From a checkpoint of a small mixture-of-experts model trained on Wikipedia.
Size: 14 layers, width 96, vocabulary 1024, 6.38M parameters.
Below are experts of layer 10 (counted from 0) of a mixture-of-experts language model. Rows are named up (a neuron's input weights, with its number) and show model dimensions 0-95. Each number is 128 + 32 x the weight over its row's rms, rounded and kept within 0 to 255.
Before each expert's rows: a language model's description of what the expert responds to. This comes from a sample of Wikipedia text that the model never trained on.

# expert 38
Description: Capital initial of names
up0 [150 106 152 149 153 148  97  88  91  64 115  74 119  89 138 148 110 134  98 134 108 139  97 116 160 125 153 146  85  68  46 118 144 106 114 127 113 131 117  79  87  69 144  88 102 112 153 123 132 118 168  89  79 103  81 148 174 126 130  95 117 169 116  96 101 111 160  87 112  99  71 104  72  71 124 100  93 104 119 103  92  89  72 148 169 136 128  71  63  88 133 159  94 116 136 132]
up1 [120 134 130 177 169 214  79  99 117  93 168 108 134 105  98 155 173  69 166 116  97  96 162 171 136 164  84 136 172 169 130 171 163 117 121 162 111 109 121 154 107 141 103 105 126 179 124 177  82 120 129 129 119 155 148 116 123 126 104 123 160 138 122  96  68 123 106 165 111 107  87  89 160 157  81  78  96  89 132 141  88 162 104 143 179 121 118  65  82 134 124 119  44  97 100 127]
up2 [197 106  91  91 109 166 152 126  89  69  60 132 130  85 106 109  72 101 164 151 117 111  80 166  83 127  89 155 118 148 100 194 172 134 164 111 114 189 160 134 120 144 227 118 142 102 135  83 101 110 118 146 123 133 133 149 122 162 112 102 161 157 135 146 133 135 187  86 124 127 117 166  68 100  99 125 131 121  93 104  87 147 116 169 157 147  68 151 130 136 131 125 109  68 144 114]
up3 [174 125  82 159 137 137  95 165  87  92 123 101 112 111 168 133 112  98 152 127 117 118 157 122 178 125 142 131 158 125 127 156 155 146 110 151  68 205 129 136 123 120 116 182 188 207 130  74 164 164  91  96 107 131 133 154  71 119 138 110 137 160  90 132 138 101 134 138 107 126 198 177 129 120  96 126 114 132 164 135 150 172 143  97 181 192  61 176 119  86 127 194  87 126 118 159]
up4 [126 159 144 134 136 205  99 134 119  72 145 125 109 107 111 182 110 119 172 165 103 157 135 121 126 128 153 115 122 168 140 189 161 145 145 161 112 149 145 139  64  49 148 128 154  69 133  99 160 136 136 179 151 123 117 168 157 154 130  92 102 118  99 124 115 126 194 107 159 152  96 128 111 151 125 100 122 108 164  40 174 170 157 174 104 116 119 168 125 175 133 176 114  69 185 168]
up5 [187 161 150 106 193 114  81  99 134  80 110 119 132  51 110 208 104 174 142 169 174 130  99 137 196 166 163 123 116 142  57 110 146 180 159 148 119 117 116 165 103 108 118  89 150 159 136 159 158 131 146 136  89 176 180 146  98 124 106  77 159 156 124 135  98  89  89 127 137 142 114 121 178 117 142  97 135  89 175  98  79 166 147 157 116 163 131 153 112 116 172 134 133 158 142 155]
up6 [202 149 144 160 146 142 145 138 119 126 101 152  83 149 132 203 153 116 176 120 175 176 129 195  73  94 150 147 135 144 189 174 118 151 113 116  90 132 175 136  87 132 121 164 144 114 171 114 139 173 123 128 120 196 147 137 143 149 149 126 204 168 136 151 142  99  98 107 157 130 163 118 147 124 138 190 154 138 100 130  93 196 132 152 187 157 157  99 154 149 126 203 108 112 146 133]
up7 [153 137 116  68 176  73 137 166 119  86 174  60  90  89 111 187  90 154  90 122  97  79 148 121 141 143 185  91 115  70 106 116 144 137 144 145 134 164 123  96 127  65 134 100 117 164 161  87 198 127 103 124 150 103 177 137 110 149 142 146 190 138 106 183 149 156 111 149 104 114 111 130  86 129 133 121 142 137 118 109 113 185 155 164  71 176  92 101 133 115  86 163 140 139 179 136]
up8 [195 144 152 136 168 171 117 128 165 132 148  99 105 127 169 178 175 114 172 180 138 131 158 185 134 120 182 144 180 156 151 107 107 159 144 175 120 159 157 105 139 129 122 121 141 102 166  97 111 121 132  83 110 118 135  89 113 111 171 179 157 165 143 173 143 127 148 201 146 137 162 175 167 135 147 131 152 138 157  95 110 161 156 159 138 203 163 182 115 178 137 190 121 156 183 169]
up9 [107 138 115 105  88 130 113 120 143 124 133  81 159  84 122 123  30 102 145 138 105 131 109 154 127  92 149  65  67  74  75 183  97 178 150 164  74 127 128 147 155  96 176 109 126 189  95 122 113 124 122  71 132 170 115 109 119 134  77 102 125  96 114 145  71 116 142  89 143  92 174 117 117 111 140 134 118 121 102 114 163 168 103  91 100 149 129 147 132 159  90 172 118  57 109 191]
up10 [156 116 132 134 162 143 146 168 108 135 132  78 136  83 103 108 108 103 178 128  97  87 130 116  79 146  81 113 164  55 143 121 130  88 167 137 197 100 128 122  68  77  94  88  94 163  52 164 121 147  82 140 100 189 133  75 139 107  42 152 124 135 125 107 127 140 157  66 181 127 141  91 159 159 105 121 110  91 152 139  99 156 131 108 125 115 170  86  85 121 109 129 143 165 126 127]

# expert 0
Description: Mid-word Latinate fragments
up0 [143 135 162 127 127 153 111 128 107 149  74 128 118 144 145 103  70 115  94 130 116 112 150 135  29 148 203 129 128 112 182  36 149 108 109 117 105 111 114 161 149  61 203  84 124 165 116 131 155 162 120 121 124 149  74  70 105 182  99 115 125 165 132  93 126 148 183  99 171 126 164 139 155 151 125 139 172  50 109 113 160 138  99 123 147 156 150 104 109 119  86 132 115 109 124 122]
up1 [141 176 115 136 157 145 104 171 106 143 168 187 121 151  97 161 182 108 109 113 130 175 119 134 122 149 155 192 116 131 127 184 151 110 147 138 154 143 175 119 157 146 125 111 129 136 164 131  99 171 146 136 127 162 112 177 151 120 124 152 130 163 119 158 126 109 152 142 208 183 167 111  35  99 121 111  68 159 137 157 126  97  63 150 132 219  71 108 169 108 123  70 137 141 112 119]
up2 [116 142  97  94 190 127  91 125 165  35 143 135 165  98 127 123 124 123 106  53 116 119 115 122  85 106 124 131 169 121  68 119 129 120 118  67 136 122 109 154 184 176 143 165 130 208 120 126  90 134 149 140 149 177 129 185 121 146 188 128 114 104 129 141  39 175 168  89  79 105 122 126 155 101 144 101 133  74 155 124 104 133 106 140  76 137  81 143 123  94 167 112 126 138 134 149]
up3 [125  97 124 127 120  94  80 145 115 103  50  99 153 123 145 106 124 120 125 233 168  90 167 138 123  60  91 140 169 118 142 107 131 125 164  86 111 112 137 147 132 165 164 103 119 113 164 187 102 141  84 109 100  97 136 129 112 105 109 164 124 122  87 134 139 116 137  95 155  91 116 158 128 131 121 141 117  75  93  54 110  57 117 144 177 127 109  62  93  58 112 118 136 135 188 100]
up4 [ 90 154 160 106 134 157 107 143  95 100 185 173  99 152  90 113 109 108 116 147 156 117 161 106 116 127  55 134 159 136 156 134 148 109 151 113 119  98 160 111 136 113 147 100 161 121 116 100  88 132  82  92 157 161 183 178 107  88 106 159 102 154 144 100  57 177 114  97 177  81 146 134  88 108  52 147  70 112 134 134 120 108 122  97 163 117 115 142  21  77  88 103 108 150 134 151]
up5 [134  85  76 138 153 187 104 161 124  94 127 114 137 147 107  91 173 105 130 115 158 100 126 133 116 135 124 128 105 110 157 124  93  97  83  93 118 144 110 103 174  58  83  96 162  93 104 117  95 109 153 138 119 115  89  79  71  73 111 131 115 119 209 111  89 141  88 162 191 145 154 139 133 127 146 143 181  77 118  87 125 170  55 135 171 183 112 188 160 138 101 155 122 137  85 145]
up6 [123 127  76  91  94 145 148 103 196 133  99 132  90 129  77 102  99 112  85 134 130 103 115 154 172 136 121 112 148 132 132 175 129  60 109 111 118 143  64 141  84 168  59 135 113 122 153 103 114  86 116 105 116 116 128 182 153  98  83 101 100 126  67  98 108 170 162 186 131 163 146 116 125 187 130 126 152  81  64 135 134  94 148 113 116 171 123  59 105  87  72  83 106 167 115 139]
up7 [ 97 145 138 164  85 111  88 120 113  99 130 147  72 148  82  89 102 132 124 147 158  94 147 138 153 134 148  77 167 186 108 133  88 125 201  96 149 136 114 135  97 147 143 210 119 104  86 153 115 172 135 146 149 158  59 137  61  94 127 132 103 157 132 155 101 177 111 163 121 139  80  88 150  69 142 123 165 106 113  89 144 133  74 137 164 133 158 112  70 131  82 188 109 152  87 121]
up8 [113 120 110 166 139 111 102 158  69 175 140 148 131  88 127  81 119  98  92 102 111 178 148 127  55  80  95 120  49 119 153 102 116 119 124 112 155 112  74  58  67 139 129 149  81 119 159 121  84  81 137 116 102 128 144 119 169 130 136 133 147 179 134 121 121 123 167 127 169 136 137 114  87 118 126 138 108 115 111  37 217 150 103  93  82 175 101  85 138 140 138 111 145 118 125 172]
up9 [181 142  99 130 137 116 168 195 107 100 141 144 176 167 138 107 148 143 120  95 159 121 133 150  96  99  95 130 127 162 170 122  99 128  79  74 152 123 103 126 189 140  98 187 126 140 146 157 101 144  97  59 117 157 176 136 106 135 120 171 113 151  88 178 119 136 102  99 163 115  95 136  82 123 120 100 129  81 115  97 103 183 119  49 133 176  88 136  62 111 149 118 106 126 192  62]
up10 [133 140 109  98 106  82 147 187  71 132 122 105 123 121 131  95  75 119 117  97 135 127  91 154 139 148  86 121 106 128 150  98  55 165  85  72 175 100 120 154 150 193 120  98 161  71  70 110  68 150 143 143 126 165 141 148 124 132  84 124  67 155 147 136  87 102 136 119 114 128 142 145  88  88 130  65 171 138 121  58 125  87 108 140 128 156  73 126 117  97  44 117 159 127 127 133]

# expert 50
Description: Place-name endings
up0 [ 52 117 103 134 101 145 111 122 122 141 134  96 130 155 100  65 120 102 146 121 115 138 113  76 121 105  75 154 114 114 116  91 137 169 139 139 119 126  51  89 135 143 119 171 134 139 101  33 152 129  99 114 137  99 162 142 132 113  76 103  72 165 104  59  89 112 141 146  80 124 131 163 160 154  54 107 186  99  78 133 104 111 113 126 108 158  86 187 107 147  90 165  96 105 167 131]
up1 [194 172 135 133 147 106 145  75  88 168 148 171 122 121 175 175 109 117 135 161  76  80  88 154 115 124 123 204 114 145  80 146 121 170 128 147  99 126 111  76 113 103 155 126  41 111  66 118 153 174 129 104  69 141 149 144 167 106  86  91 149 126 145 119 184 154 123  94 192 174 126 134 152 106 140  98 154 157  94 183  97 117 113 141 178 122  92 150 145 125 120 116 117 147 161 126]
up2 [121 104  55 125 192 172 162 117 162 173  95 133  90 159 193 167 141  80 113 156 166 108 162 153  74 153 151 119  67 150 147 189 101  96 117 150 172 120 127  80  48 100 148 134 144 163 130 141  83  87 103 117 126 122 144 115 143 139 150 156 113 142 170 152 165 118 180 159 189 157 132 159 127  88 127 121 132 132 109 136 182 165 149 176 105  89 141 159 174 104 136 125 116 152  90 116]
up3 [133 100 146 143 159  64 103 141 166 115 152 127  49 119 113 108  88 153 142  68 161 117  99 163 144 187  64 124 158 116 122 116 160 118 121 119 149 112 122  69 107 158  90 162 147 107 158  61 115 127 117 135 174 115 122 112 148 172 104 140  84 160 154  85 128 153  93 138 144 129 113  64 176 115 140 102 147 115 122 196 190 131 159  92 185 104  96 123  59 107 148 112  94  96 159  89]
up4 [162  37  55 149 123 112 154 166 124 144 144  69 134 145 121  91 184 119 142 112 105  98 150 142 145 149 136  68 111 117  68 110 108 130 103 112 109 152  85 173 142 116  75 204 155 150 198 111 138 178  99  94 132 131 172 140  91 172 137 148 161  88  97 134 114 151 104 148 155  71  92 167 107 145  97 139 154 109 164 112 120 167 127 132 164 167  99 153  75 105 150 137 105 134 133 171]
up5 [125 136  94 126 115  94 127 110  91 154  82  73 104 138 190 147 106  97  71 173 180 134 116 112  91 139 168  87 163 140 111 161 160 142 172 110  54 173  88 134  95 102 129  98  78 157 130 105 112 162  86 133 105 134 123 115  60 143 112 128 100 156 100 147 130  94 171 107 169 136 126 162  77  70 198 182 103 139  98 157 124 169 178  97 137  97 120 102 150 122 109 115 142  69 106 133]
up6 [170 131  71  99 148 164 146 133 113 161 132 103  58 125 138  82 142 123 115 121 112 104 129  84 134  97 121 134 112 138  84 167 118 143 119 139 143 118  47 128 108 122 205  56 133 162 110  86 147 106 171  97  63 117 164 181  87 104 131 117 143 134 120 159 160  78  76  87 111 149 159  92 199  77 156  89 131 151 192 111  82 117 172 139 127 120 104 113 134 140 110  88 132 128 169 111]
up7 [152  92 155 145 132 154  81 112 171 103 113  73  98 101 146 108 127  79 106 118  98  99  77 132  80 153 145 153 110 109  36  99 136  91  70 183  58 118 181 174 134 154  90  76 144 124 112 110 116 146 134 137 148  62 146 136 100 142  75 161 131 107  97  72 168 125 117  82 120  99 161 121  87 115 157  82 116 122 115 131 120 115 164 144 118 138  91 156  61 150 131  79 110 157 148 122]
up8 [121 151 145  82 116  97  66 122  91 172 179 180 111 163 154 184 149 149 153  94 153  78 150  99 192 139 195 147 146 186 158 147 136 190 186 116 165 161 128 172 156 121 129 136 106 153 175 101  73 148 127 104 144 110 160 129 130 147 118 151 131 142 127 178 151 181 161 142 145 182 106 133 149  92 125 130  98  93 105 144 149 135  99 158 152 167 126 110 123 118 134  81  94 178 120 200]
up9 [192 149 110 115 143 103 123 148 163 135 126  79 107 169 182 108 119 115 111  78 144 118 132 140 125 121 162  30  64 120 114 148 150 167 166 118  64 135 114 172 171  84 130 133 155 114 123  90 125 121 126  70 130 122 109 101 129  77 123  81 141 142 111  86 124  88 136 157 140 161 153 110 180 139  62 111 174  95 103  73 110 199 128  82 128 143  69 138 139 165 126  93 150 111 169 147]
up10 [255 184 127 106  84 137 128 107  72  89  98 136 208  80 115 114 112 115 105  86 146  93 121 132 132  89 146 105  86  94 116 122 123 196  87 115 102 194 114 141 154  97 140  68 174 147 123 112 111 132  95 129 170 130 128 102 135 131 141 121 131 119 126 129  94 166 138 107 114 106 127 101 160 149 179 133 157  96 149 185  85 144  97 145 167 153  96 117 110 112 110 114  61 107 146 118]

# expert 61
Description: Inner word chunks
up0 [ 88 154 171 133 119  66 186 155 151 165  97 140  70 183  99 126 126  72 106 175 152 104 126 149  88 162 110 107  69  96 137 120 118 130 127 145  99  99 130 130  58  69  83 137 104 113 105  95 125 110  96 173  89 173 187  80 144  98 119 160 159 161 146 152 134  47 154 112 104 172 147 134 111 155 115 137 122  95  93 124 124 113 130 149 142 149 151  79 113 112  49  91 112 100 131 117]
up1 [182 142 168 115 149 119 104  59 156 103  85 149 150 127 120 118  88 154  74 149 106 148 158 121 165 113 133 117 144  87 125 152 142 107 135  85 126 130 124  91 139  90 104 142  81 102 153 107 143  75 160 137 130 157 110 106 170 120 117  75 179  92 110 150 122  82 120  72 138 101 140 100 233 158  94  42 159 146 111  68 116 170 125 155 131 123  89 131  76 137 112 123 101  90 123  66]
up2 [138 152  82 138  69 161 127 156 112 150 144 151  96 177 102 160  72 171 118 114 211 113 137 169 117 157 171 158 129 145 106 103  95 164 154 109 204  78 108 129  97  90  68  99 138 122 124  95  96 121 101 113  92 162 102  40 175 105 110 109  93 136  96 150 120 150 103  96 137 140  96 156 143 131 107  99 113 149  81  62 143  87 129 129 102 133  65 174 161 126 108 102 143 150 115 130]
up3 [131 152  98 147  60 136 103 125  63  81  88  67 148 114 130 126  87 101 117  84 127 156 120 150 105 113  97 119 100 112  78 130 104 134 154 121  88  91 140 157 140 169 125 146 109 134  98 148 138  98  79  97 112  77  79  77 206 139  49 148  76 157 135  92 117 151 100  97 194 149 148  87 155 156 186 120 132 114  82 133  92  97  87 125 124 140  97 168 152 123 163 172 151 105 143 115]
up4 [100 175 114 113  98 127 112 111 119 164  82  93 181 124 132 128 135  91  55  86  87 129  68  71 154 116 119 136  93 135  50 132 136 119 144 140 173 140 132  97 109 141 138 106  41 158  84 101  92  76 146 154 123  96 171  85 118 142  97 101  79 142 124 114 110 201 145 124 139 121 143 119 117 140 143 194 153  84 124 132 156 128 111 113 129 111 149 124 134  99 120 219  82 134  79 103]
up5 [ 62 160 132 105 137 132 136 150  97 108  66 163 144 114  93 128  73 110  98 151 184  84 117  97 141 136 166 122 135  51  70 132 101 140 108 162 148  77 150  72 101 166  53 117  97  72 111 127 119 133 152 125 112 103 146  65 117 163  48 130  74 173 127 137 152 120 146 122 104 125 147 138 120 128 165  64 143 181 119 104  90 139 152 139  91 101  88  98 124 107 101 132 117 175 130 115]
up6 [127 163 126 138 152  90 133 106  99 183  89  60 103 158 152  84  95 141 153 117 187 193  28 155 140 142 148 123 124 124  66 127 135 125 173 125 135 131 125  50 145 116 101 145 106  82 111 136 113 106 146 130  89 134  56  71 129 128 129 162 128 163 102 103 139 118 121 119 114  94 200 125 149  86 142 129 178 151 104 145  59 148  91 148 105 153 110  93 153 155 114  96  79 122 130 144]
up7 [148 126  60  89 111 155 137 168 145 182 123  85 103 114 158 145  51 123  90 104 156 144 112  98 127 114 125 119 157 148 101 130 101 171 148 113 182 109  45 112 114 145  74 148  88 162 160  93 152 152 141 116  89 154  90 106 117 131  74 155  96 182 114 112 172  67  51 143 152 179 115 161  65 124  68 101 115 149 150  90 140 120 143 143 113  97 120 118 139 139 129 100 153 115  99  86]
up8 [132 143 177 135 110 204  79 183  95 116 156  92  91 160 164 171  67  98 203 143 118 113 153 112  85 153 159 126 155  59 148  99 121 167 108 110 155 147 132 113  93 116  46 129 145  80 163 133  69 122  99 123 146 131 105 161 164 141 125 134 142 146 131 108  81 109 110 176 163 142  94 127  92  78 127 131 162 161 123 105 105  93  83 141 101  95 120  97 124  87  69  95 139 137 125  92]
up9 [105 150  95 102 139 144 154 147  59 115  44 105 104 112 102 129  62  51  81 119 135 143 131 123 129 112 117  89 130 161 140 120 153  99 151  78 112  94 133 158 117  99 102 118 165 149 140 101  93 156 171 133 106 127  91 109 153 103  51  91 102 124 137  97 159 159  94  74 105  80  98 154 153 115 152 110 135  98 125 130 169  82 105  93  77 110 120 117 180 115 152 103  56  63 105  97]
up10 [143 139  97  99  55 125 110 110 104 158 103 136 142 170 113 118  68 121 116 114 126 129 135 146 101 139 101 145 148  97 170 129 113 181 146  82  58 137  56 110 147  70 109 115 164 107 129  96 164 140 120  48 163 153  84 106 165 103 136 127  76 157 167 134  62  96 102 165 168 101 118 181 100 153 138 114 156 122  80 121 109 133  99  80 117 124  83 104  57 117 126 145 147  78  91 153]

# expert 12
Description: L-containing inner pieces
up0 [147 167 140 136 100 148 135 153 145 111  99 145 108 133 106 157  41 102 163 112 182 129 108 130 120 196  92 124 144  91 127 161 190  86 151 119 118 191 112  79 129  90  73 211 165 124 138 110 143 141 107 106 105 122 187 103 127 150 109 125  97 109 187 146 145  94 132 131 156 157 134 159 162 151 230 172  82  92  93 135  94 175 134 109 144 147 166 113 105 139 151 136 122 114 155 127]
up1 [126  91 114 120  71 129  98 175  87 125 126 165 108 114 138 120  81 197 100 176 109 143 121 128 175 137  62  85 185 138 153 152 139 172 115 172 184 139  89 184 149 107 179 145  95 115 124 133 115  88 175  87  76  70 172 130 160 112  73  77 108 136 133 129  89 135 122 141 132 132 118 167 114 154 121  97 167  99  61 149 128 181 106 184 139 151 135 117 103 123 161 132  98 139  87 112]
up2 [206 152 109  97 171 153 132 154 183 195 125 104 158 101 124 102 148 105  63 164 138 167  79 153 133 125 125 154 147 169 159 122  93 165  93 146 131 160  97 147 150  49 126 103 162 116 127 126 100 104 112 111 169 131 107 103 148 137  54 181 143 137  73 133 113 133 106 127 181 175 113  63 110 121 163 133  98 118 153 176 148 148 177 152 166 177 118 128 106 164 140 116  90 157 113  85]
up3 [ 99 106 113 160 115 102 107  78  83 139 109 117  24 169 107 123 120 156  88 129 115  96 133 172 142 197 107 134 177  96 102 115 126  73 131 103 105 133  97  72 150  87 183 175 135 114 111 157 105  96 131  90 105 148  77 140 135 122 114  90 125 144 103 121  72 101 132 148 108 147  76  68  78  80  94 145  54 135 139  98 105 152 136 137 177 100 118 151  78 110 102 111  93 112 125 140]
up4 [127 134 138 136 132 200 110 157 152 129 103 158 157 136 138 131 156  87  46  74 173 118 111 130 174 136 144 162  94  77  99 145 130  91 106 166 154  76 104 134 139 118 107 131 114  87  93 116 124 100 178 134 176 141 212 181 146 103  77 122  97 110  94 121  88  82 158 100 152 127 110 112 135 122  78 170  68 152 173 144  39 133 109 102 142 127 117 104 118 116 153 162 153  78 142 131]
up5 [160  73 131 161  95 167  56  89 109 146 126 133  84 114 135 165 122 134 127  73 158 146 152 139 135 151 168 133 119 195 136 107 156 126 177 120 159 138 107 110 142 170 116 175 119  87 111 129 110 121 126 124 160 117  91 116 142  73 145 194 144  59 125 198 119 122 166 100 135 124 149 140 122 100 135 148 134 135 147 173  97 164 212 157 140 117 139 126  56 136  82  43  86 137 159 132]
up6 [168 108  75 168 160 109  84 170 147 206 151 127 161 125 107 102 158 142 103 111 140 139 126 124 140 123 133  81 148 113  96 143 116 155 126 106  96 108 129 115 159 139  87  85 141  88 107 133 133 139 175 169 111  99  90 117 119 143  86 120 179 107 235  92 108 101 123  77 196 157  87  28 146 136 130 165 133 114 142 143 184 130 118 137  90  97 115  96 104 104 141  82 108 100  87 146]
up7 [208 132 122 158 169 155  93 153  69 154 122 133 133 115 138 189 182  94 144 135 139 127  91 130 110 134  81  94 130 136 138 139  71 121 160 114 109 131  65 133 106 140 109 171 135  51 114 136 107  89 156 112 108 156 121 103 129  96 128 126  94 184 157 117 124 153  67 117 136 155 141  71 107 157  72 111 144 176 161  88 178 134 142 149 119 154  99 123 114 153 113  27 105 113  70 151]
up8 [147 122 159  76 145  95  95 123  53 165 154  99 105 134  89 172 148 118 108  84 145 134  99 128 115 108  68  96 107 162 124 111 118 123 106 140 104 107  69 139 120 154  61 125 174 141 147  72  75 179 149 112  84 133 120 115 129 185  89 110 134 152  81 118 124  78 127 187  80 101 117 106 136 107 113 105 110  94 140 147 112 135 146 119 136 148 135 139  90 119 130  24  38 129 149 129]
up9 [167 165 129 123 137 135 129 190 157 131 135 118 138 139  98 149 164 137 144 101 143  86  76  56 145 152 123 182 121 137 120 182 159 135 161  88 150 120  67 154 139  95 136 159  62 161  68 103 152 151 146  91  88  90 125 147 175 135 115 161 122 189 116  79 128 179 147 146 139 146 173  73 143 133 126 141 106  75 152 188 176 181 149 118 154 153 108 116  93 123 126 125  88 146 157  57]
up10 [109 128 134  73 112 146  76 137 129 144  87 155 150 138 106 173 153  38 144 161 153 164 111 110 184 115 150 115 151 182 146 151 142 117 147  76 193 129  77 197 120  90  65 168 157 187 113 131 107 167 118 149 161 132 163 123  93  76  61 113 142  90  83 120 143 134 152  86 104 148 143 135 104 118 125 119  68  87 127 141 115 135 138 173 123 148 148  98 119 123 124 160 151 163 156 185]

# expert 17
Description: Mid-word o-syllables
up0 [126 165  84 137 106 144 129 104 147 210 144  94 112 115 173 139  83 110 118 173 163 121 100 144  69 125 100 124 162 175 132 119 116 121  95 148 148 130  82 147 110  93 102 206 142 133  87 181 119 134 124 181 119 130 158 155 125 153  87 126 173 106 140 139  98 101 137 165 104 208 175 139 128 164 147  95 122 112 105 120  80 195  99 192  83 129 143 116 134 122  58 117 152 127 186  90]
up1 [126 139 112  69 116 119 101 135 135 111 118 142  39 156 102 136 159 137 114  64 120 113 117 160 155  75  93 127  98 162 119 137 100 121  93 115  60  62  87 129 165 102  56 141  66 177 132  83 159 179 134  95  93 107 175 125  99 170 103 195 136 148 154 170 114 103 125 136 175 135 131 103 125  80 120 149 102 126 111 111 146 145 146 112 143 178 113 170 156 190 138 138 131 121  76 108]
up2 [ 84 170 128 102 141 125  86 145  96 181 164 132  68  83  74 166 111 100 110 187 125 136 142 159 150 159 134 116 162 135 140 189 117 116 148 137 104  38  83 135 160  50  97 111 171 122 145 187 159 180 168 121 146 139 125 114 181 116  86 104 131 111 140 181 126 127 183  73 194 131 148 110 121 142 133 102 131 121 105 143 131 173 151 149  98 130  86 116 133 140 158 128 109 180 121 158]
up3 [ 93 137 143 126 140 134  83  84 179 130 125 109 104  90 173  83  84 129 156 134 144  91  99 127 157  95  83 162 144 126 106 131  53 102 160 101 129 102 122  96 131 107 100 166  61 123 100 110 103 119 145 110 113 157  81 164 176 130 189  61  69 138 147 151  76  84 155 129 144 106  87 131  59 123 120 124 133 129  75 159  97 144  88 139 171  89 130 110 180 109 113  87 127 161  80  84]
up4 [165  75  95 139 100 148 132  70  92 130 175 148  99 132 108 119  89 124 139 120 153  90 105 122 136 136 111 169  99 133 132 206 110 152 163 152 132 115 168 180 151  80  75 124 154  89 110 131 125 113  92 103 120  94 142 145 157  91 126 146  56 139 160  90 167 112  96 141 150 120 155 176 127 129 103 157 121 147 109 125 122  91  77 137 123 191  78 106 129 213 153 106  99 180  70 202]
up5 [117 143 168 149  68 107 121 143 147  94 143  91  72 110 158  99 165 122 133 165 114 152 145 120  99 122 112 107 122 143 153 122 117 131 103 117 113 167 171 116 136  92 171 141 101  79  72 162 179  86 142 134 101  88  87 118 175 167 114 156  76 153 129 106 102 114 143 213 168 138 139 177  87 186 120  93 146  84  98 156  95 164  91 178 110  55 111  87 119 154 132  77 174 106 134  87]
up6 [ 57 131 145 131 136 198 128 135  99 102 137 115  71  54 135 143 172 117 138 122 134 151 104 117  98 110 130 102  99 166 125 153 110 113 129 132  89 123  50 130  96  93 132 133 107 148 136 111 185 163 162 108 141  75 134 105 130 144  99 150  87 112 105 171 124 167 151  71 118 151  93 151 147  78  89 136 123  87 137 170 104 174 114 122  54  56 113 107 125 166 219 133 111 132 167 120]
up7 [135 118 113 156 127 146 120 191  98 124 170 133 126 114 116 149 152 126  80 226 199 134 148 155 160  82 134 144 137 141 134 147 129 118  99 155  79  81 148 114  95 162 104 128  99 156  65  98 170 177 124 127 104 141  67 192  99 155 104  61 150  84 142 156 126  93 105 186 153 135  99  98  43 136 122 123 113 149  86 124 118 142 117  94 100 157  92 119 135 174  93  99 120 126 105 100]
up8 [114 150 113 139 114 156 138 124 146 136 168 146 129 187 160 121 172 142  89 167 142 128  77 184 127 179 108  95 159  79 118 189  84  95 121 149 145 145 118  91 146  90 114 147 179 127  88 129 132 172 129 158  85 172 129 100 108 160  80 161 126 108 128 151 165 109  98  77 169 148 114  99 193  90 190 110 141 117 151 132 131 105 110 118 135 135  40 116 102 117  67  52 146 182 108 118]
up9 [ 78 104 132 143  95 126  92 120  74 161 142 120 141  80 146 100  68 103 123 122 161 144  72 130 145 111  88  99 132 130  89 122  75  97 120 164 153 102  79  79  91  90  98 124 154 101  83 126 176 143 136 154  68 164  86 138 146 134  82  97 165  94 119 142 105 113 110  88 165 133 125  51  90 128 138 134 140 137 131 150  95 147 107 167  86  77 128 123 155 207 108  73 161 162  79  92]
up10 [ 93 143 140 125 148 134 142  95 129 173 161 136  59 148  88 128 102 112 127 130 161  78 135 155 133 119 130  97 102 160 152  70  98 141 115 150 196  73 126 136 163 125 131  86 138  77  92 148 149 102 175 111 105 184 183 115 187 145  91 122 115 146 135 124 161 123 138 128 186 178 139  89 161 119 112  98 218 119  34 115 131 153  83 122 120 138 119 108  66 167 139 152 121 151 144 164]